Experts of a small language model: width 512.
Below are experts of layer 2 (counted from 0) of a mixture-of-experts language model. Rows are named router (the router's row for the expert), gate (a neuron's input weights, with its number), up (a neuron's input weights, with its number) and show model dimensions 64-127. Each number is 128 + 32 x the weight over its row's rms, rounded and kept within 0 to 255.
After each expert's rows: "mostly gets" lists some tokens that are sent to it at least half of the time. This comes from a sample of Wikipedia text that the model never trained on.

# expert 13
router [159 121 158  64 114 156 133  84 177 224  98 135 167 176 168  95 130 133 119 106 166 127 145 165 103 126 150  84 127 117 143  90 198 166 109 120 125 118 124 138 161  77  89 123 165 114 140 143 161 146 108 129 182 146  75  96 128 108 132 104 134 120  85 122]
gate0 [116 139  95 185 102 135 159 141 117 130 192 149  95 160  97  68 125 127 132  94 119 106 125 109  98 132  96 100  95 146 218 131 186 168 128 113  51 129 153 132 135  42  94 111  86  47 128 150 140 146  81 138 134  64  84 152 117 140 167 104 117 138 134 171]
up0 [125 136 102 117 119  83 117 154  88 103 128 105 128 153 122 155  94 100 119 119  97 170 160  89 121 167 113 145  89 168  94 113 105 138 109  78 120 164  86 140 130 115 153 139 173 145 131 113  80 151 185 136 134 134 138 118  77 133 118 165 130 104 162 104]
gate1 [134 139 129 122  96 126  80 103 154  95 121 113 122 167 136 100  87 142 130 119 116 177  82 138 130 119 107  69 155 187 128 149 187 103 114  83 168  85 148 116 136  98 133 158 134 116 152 150 154 153 115 106 151 139 161 161  82 103  88 120 104 126  67 153]
up1 [107 136 131  67 161 129 145  97 146 146 121 141 132 210  80 108 157  77 146 117 116 191 115 107 124  73 127 111 156 134 120 152 204 142 138 119  96 104  90 161 128 180  68 151 121 123 176 158 206 119 130  79 111 149 174  91 148 121 106 115 122  91 113 155]
gate2 [188 187 112 178 128 104 115 149 156  79 117 155 101 155 130 138 128 125 162 105 128 119 154  95 107 155  61 180 188  64 143 109 135 120 110 121  74  89 138 167 166  69 149 142 126 109  82  58 122 105 132 105 150 125 120 128 186 149 122 134  84 156 131  58]
up2 [131 160 130 114 153  67  64 110 182 112 160 120 137 107 161 114  57  94 118 127 141 121 123  76 107  69 110 202 143 142 125 117 135  95  72 156 154 106 175 156 141 111 126  92 103 135 109  85 104 109 148 141 117  99 139 116 148  85  95 130 160  65 170 109]
mostly gets: ".", " 17", " 19", " 21", " 20", " 26"

# expert 7
router [ 74 128 140 129 167 124 125  72 106  48 169 163 134 121 149 157 134 153 192 109 100 108 255 139  97 139  93  98 161 118 118 118 136 155 150 147  81 115  84 148 135  98 129 110 165 171 169 120  97 170 118 100 133 116  74 154 134 128 114 133 121 171 102 126]
gate0 [105 141 102 199 115 118 147  86 119  54 165 138  84 170 149 161 178 176 118 127 141  68 194 113  88 132 115 191 152 138 211 145 183 141 111 160  92 178 144  48 140 122 137  97 169 185 129 110 137 110 150 158 117 133  97 162 127 154 101 128  58 121 114  93]
up0 [125 138 123  82 129 114  71 125 138 143 106 121 134  11 215 151  87  73  99 119 157 148 130 148 150 135 109 101 121 173  89  92 104 140 135 121 175  42 149 119 122 130  69 197 111 131 113 113 102 147  79 101 101 106 126 169 137 124 103 141 168 132 209 148]
gate1 [135 101  85 114  89 130 203  53 110 169 180 134 130 165  98 123 128 105 165 133 118 149 122 173  95 144 169 101  99 179 119 129 100 100 131 136  99 138 151 166 107 140 133 112  88 120  77 154 140 135 110 172 168  76 102  90  85 127 122 135 221  52 135 179]
up1 [114 111 165 133 124 138 185  91 106  94 141 170 145 113  75 151  86 180 111 107 143 142 149 155 125 119 179 122 108 151 125 147 137  72 100 185 135 179 150 113 159 132  75  93 104 108 143 122 149  73  90 126 117 164  96 171  67 167 121 151 116 116 129 162]
gate2 [184  86 173  98 101 129  89  78 135 133  93 166 129 121 146 157 102 159 165 173  89 150  91 104  69 181 108 138 105  95 142  99 141  87  87 119 164 145 173 130 117 134 130 139  88 173 161 151 115  97  96 117  73 136 155 144 163 127 146  99 127 155 175 140]
up2 [121 163  73 159 155 134 121 106 169 122 152 188 115 165 104 122 104 140 124  97 104 109  86 146 144 145 100 181 152 171 139 102 142  81 174 123 120 118  98  99 156 113 216 164 116 116 136 153 166 109 157 170 129 149 158  65 106 113 105  81  71 125 158 130]
mostly gets: ",", " and", "=", ";", " but", " &"

# expert 6
router [ 91 123 121 127 129 170 151 112 160  78 124 148 176  99 108 125 183 107 136  63 106 114 115 126 107 129 131 155 125 152 108 239 202 111 140 127 138  89  38 178  97 121 141 105  99 117 181 143 105 128 170  77 172 161 147 125 117 163 160 146 165 159  98 116]
gate0 [142 142 127 218 131 102 170  62 147 111  98 110 114 102 143 107 181 112 132  70 135 153 113  98 146 188 132 111 167 109 152 148 135  92 137 149 150 134 120 173 178 157  83 142 124 160 127 110 122  58 112 118 162 129 135 117 102 126 107 149 156 107 119 172]
up0 [112  90 100 144  94 118  71 100 143 100 118 112 172  96 112 137 108  98 110 123 121 136 145 136 118 150 146 130 157  89  96 149  95 176 121 192  90 133 132 164 109  72  61 176 113 117 155 195 145 146  74 136 135 101 143  79 217 137 116 146 175 138 163 140]
gate1 [ 91 137 160 142 134 129 189 113  83 101  49 102  57  76  98 138 133 140 136 153 129 130 164 102 162 176 106 122 139 116  68 113 180 126 182 143 123 123 120 150 126 113  76 109 133  91 148  71 170 100 165  83  85  71 161 122 185 108 103 134 153 138 112  76]
up1 [106 136 148 154 124 138 133 114 183 124 168 205 113 110  89 114 143 126 195 166 109  72  95  79 105 131 162 176 193 175 228 147 176 153  99 191 140 118  87 139 124  99 166 149 162 134 141 148 155 105  96 138  93 156 156 116 137 196 132 133 117 144 137 116]
gate2 [104 121 172 168 162 128 102 101 149 121 120 118 138 168 144 161 125  69 122  62 173 111  72  64 118 128 116  90 140 133  73 143 114 110 100 105 142 137 115 137 176 105 168  93 120 167  97  77  60 175 116 179 129 105 117 144 172 176 171 180 169 141 138 131]
up2 [122 157 197 113 127 171 130 153 125  97 145 123 137  97 122 112 135 169  70 172 137 199 159 159 105 123 141 148 158  85 119 130 107 123 164 132  66 110 132 148 152 107 130  83 110 153 144 119 145 142  99 162 131 148 115 152 152 105 131  76 173  87 138 116]
mostly gets: " John", " City", " France", " George", "ville", " California"

# expert 9
router [132 155  98 158 124 199 122 142 147 143  65 133 145 124 130 177 129 157 139 111 170  74 120  99 125 144 127  97 127 149 109  74 139 108  84 165 146  99 124  60 153 105 124 157 185 163 145 136 111 100 216 136 140 139 126 191 107 111 126 152 105 154  94 130]
gate0 [136  82 140 122 103 138 178  99 111 133  93 120 115 172 165 158 132 119 179 108 117 128 116 187 120 116 128 153 116 147 137 158 108  95 108  97 111 188  75 117 134 126 163 158 134 111  98 135 135 109 162 134  91 121 114 144  92 128 108  96 129 150 102  58]
up0 [147 156  88  96 135 135 155 114 131 200 144  92 179 108 125 148 152 177 134 208 132 132 114 116  88  96 108  92 128 128  96  96 152 122 125 100  91 140 153 102 121  85 141 104 108  81 112 160  81 144 136 127 179 114 163 104  79 108 117 156 184 120  94 169]
gate1 [184 160 195 128 126 133 173  97 105 132 110 188 113 135 134 162  31 130  57 124  93  82 130 151 156 130  98 118 153 130  84 107  87  68 155 189 165 104  75 154 150 218 180 103 110 140  96  47 132 102 176 138  78 120 133  81 141 161 138 136 167 133 137 113]
up1 [188  87 149 141 103  81 124 118 131 130  79 149 150 178 157 228 101 193 138 148  40 110 118 110  82 138 117 115 118 105 116 110 113 143 157 101 126 116 134 176 116 136 133  93 125 167 157  80  98  70 147  86 146  84 119 159 112 183 160 139 138 138 147 176]
gate2 [ 95 108  68 140 133 114  49 169 102 172 101 146 112 155 108 107 169 120 141 123 145 115 177 136 180 145 149 188  88  65 151 138 138  71 125  82 170  68 224 138  98 129 102 171 136 150 124 139 155 148 138 131  92  63 123 108 149 154 134  60 120 106 130  65]
up2 [132 154 153  84 153 142 135  72 106 135 164 166 171 111 112 185 121 138 156 127  80  73 101 123 169  59 134 143  83  86 127 102 109 117 162 155 120 143  67 111  68 140  90 146  99  86 155 161  74 172 104 122 183 125 143  67 134  96 152 141 112 179 136 119]
mostly gets: " D", " film", "ici", " pro", " i", " man"

# expert 12
router [144 113 130  87 151 167 124 109 171 147 151 148 164 165 121 100 105 171 100  74 115 122 137 119 144 129 139  74 171 140 126 152 164 162 166 101 125 157  65 107 142  56  73 164 140 123 141 150 138  85 137 159 171 141 104  92 131 158 125  86 109 155 133 134]
gate0 [198 150 151 122 139 138 122 122 103  86 122 118 135 200  93 167 111 161 110 163 155 125 106  69 167 154 152  98 191 134 183 134 175  99 131 128 149  97 140 143 134 102 158 120 141 160  82  94 132 141  98 146  83 148 119  83 144 143 101 158 147 140 171 114]
up0 [119  67 171 131  90 151  99 135 101 144 121 178 115 145 128 165 186  83 108 103 119 155 148 107 111 115 139  87 136 159 144 181 125 141 149 114 180  91 115  90 126 102 151 143 144 129 165 151 167 116  71  87 132 112  77 139  82 151 129 155 141 137  95 117]
gate1 [149 131 186 111 106 164 145 106 100 152 170  79 147 127 157 150 166 147  73 162 106 154 165 114  62  69 192 124  26 241 101 148 123 118 127  82  50 160 162 162  88  93 134 120 138 146 136  98 122 147  69 141 153  85 222 158 128 127  87 128 145 100 178 133]
up1 [108 146 136 106 129 140  90  89 101  62 139  90 128 178 178 160  60  84 143 158 157  80 108 157 103 135 183  95 122 125 131 158 173 126 159  93 129 108 158 156 135 149 193 143 129 175 114  99 134 131 143  68 168 167 128 138  67 107 109 147 175  93  83 118]
gate2 [123 102 118 107 140 189 137 123 126 143 115 165 121  75 140  84 102 150 117  73 111  87 105 137 107 149 106 128  95 185 146 142 151 180 145 172 181 151  91 176 171 141 183 133 104 130  96 115  72 174 145  73 186 179 127 123 121 130 155 150 110 185 142 154]
up2 [ 53 134 132 108 169  88  67 113 131 131 113 112 135 116 115 127 164 105 175 110 120  61 159 152  84 100 155 118  88 125  78 118 103 150 144 157 172 137 154 110 107 169 167  76  89 156 174 137 155 138 130 212 144 132 155  87 172 179 135  95  83 149 119 162]
mostly gets: "  ", "\"", " United", " Party", "]", "it"

# expert 5
router [101 144  99 126 140 153 114 112 167 109 131 128 144 159 158 154 109 163 141  64  35  95 138 128 105 137 173 100 141  99 165 129 169 140 120 141 115  95  88 149  84 113 147 157 146 134 123 145 111 109 138 139 151 115  79 117  69 109 118  93 138 151 140 131]
gate0 [171 140 122 173 106 138 144 152 117  91  89 115 115 140 117 139 124 114 164 144 109 138  76 177 155 141 132 173 107 132 160 118 138 129  94 165 138 102 127  83  98 152 130 118  81 132 122 136 137 121 146 140  41 116  63 128 134  82 137 105 125 169 185 114]
up0 [ 91 160 144 143 128 138 146 126 143 132 128 159 178 137 132 132 137 102  97  47  87 156 143 167  66 160 144 147 154 154 121  70  98 113 141 126 159 137  57 170 208 163 182 137 159 150 147 106 141 106 135 123 119 134 113 122 155 102 137 110 158 131  84 165]
gate1 [108 148 109 142 149 118 114  40 125 149 145 139 174 127 110 117  92 132 170  60 128 112  67 146  15 163  45 149 104 161 102 149  80 139 146 127 110 120 118 159  99 110 117 136 135 159 134 129 109  71 126 139 133 105 134  93 151 160 165  76 125  91 112 122]
up1 [ 91  84 176 130 152  62 144 104 157 133 182 153 132  94 187 225 176 132 133 124 109 113 142 156 130 154 105 173 121 130 156 214 178 165 152 109 145 118  65 142 142 113 150 138 230  99 168 130 142 136  86 110 173 150 146 139 106 149 128 132 176 145  86 118]
gate2 [186 133 165 121 110 118 126  95 161 172  79 163 163 177  98  47 153  78 105  83 187 130 143 149 150 189 151 118 108 171 142 119  87 156 168 151 123 110 137 199 158 122  98 137 154 161 139  28 122 121  86 134 135 168 121 110 150 205  92 128 140  91 148  86]
up2 [106 146 115  95 128 100 103  97  60 100 110 117 139 100  88 188  73 112 154  85 144 105  75 134 114  99 149 127  76 163 157 163 115  83 137 153 149 168 173 186 117 191  80 116 103  72 130 129 148 184 114 168 136 133 128 141  99 161 123 158 155  58 136 153]
mostly gets: " the", " The", " his", " which", "The", " he"

# expert 10
router [ 62 176 114 117 163 132 143 109 169 120 113 143 112 157 142 108 138 149 104 128 110 150 110 157 146 151 111 127 155  85 151 171 126 126 124 112  62  94 120 133  99 137 161 148 110 148 153 164 129 124 162  80 145 143 159  88 112 146 102 148 119 165 126 175]
gate0 [144 113  80 135 142 186 173  59 131 136 114 123 140 207 108 177 186  84 128 101  88  90  90 101 129 122  92 119 173 121 148  91 119 102 136 139 110 136  92 142 106 173 177  57  87 128 135 108 118 146 138 118  75  94 161 121 133 136 164 220 150 131 165 125]
up0 [156 119 122  96 181 152 164 146 129 120 175  73 147 188 149 140 159 138 120  94  82 131 109 142  90  72 152  86 156 121 126 109 190 108 120 141 133 105  88 149 126 156  57 101 153 110 125 109 129  99 154 134 205 114 121 147 157 140 130 161 179 194 186  90]
gate1 [144  64 139 119 102 130 110  99 184 140 115 148 141 135  90 157 122 198 145 111 120  69 138  79  83 124 195 122  85  55 126  95 128  82 147 122 147 196 135 142 111  98  61 152 136 164 102  86 130 115  96 184 126 147 167 112  98 119  91 129 163  84 130 106]
up1 [179 169 195 183 127 217 123 148 145 103 123 117  70 121 141 125 116 120 118 138 124 208 122 121 107 171 159 101 138 126 161 129 149 125 181 152  93 118 176 138 132 127 101 158 137 108 141 103  72 113  99 140 115  96 181 146 132 140 143 118 133  59 160 102]
gate2 [175  85 146  91 116 129 105 167 140 130  81 160 151 140  94 139 133  92  97 163 169 110 115 164 144 127 163 112  87 128  58 169 129 190 154 162 136 132 148 126  46 145  97  97 107  97 163  42 168  90 115 114  74 167 144 105 118 160 119 161 122 122 135 108]
up2 [195 118 133 162 152 155  87  54 153 127  95 120 159 179 112 177 146 123 115 126 107 104 148 195 116  83 127  84 120  82 177 137 122 108 164 177 181 212  81 141  62 130  96 142 132 123 132 102  93 118 165  90  93  89 137 126 185 126 163 104 138 154 123 102]
mostly gets: " in", " In", "In", " August", " September", " November"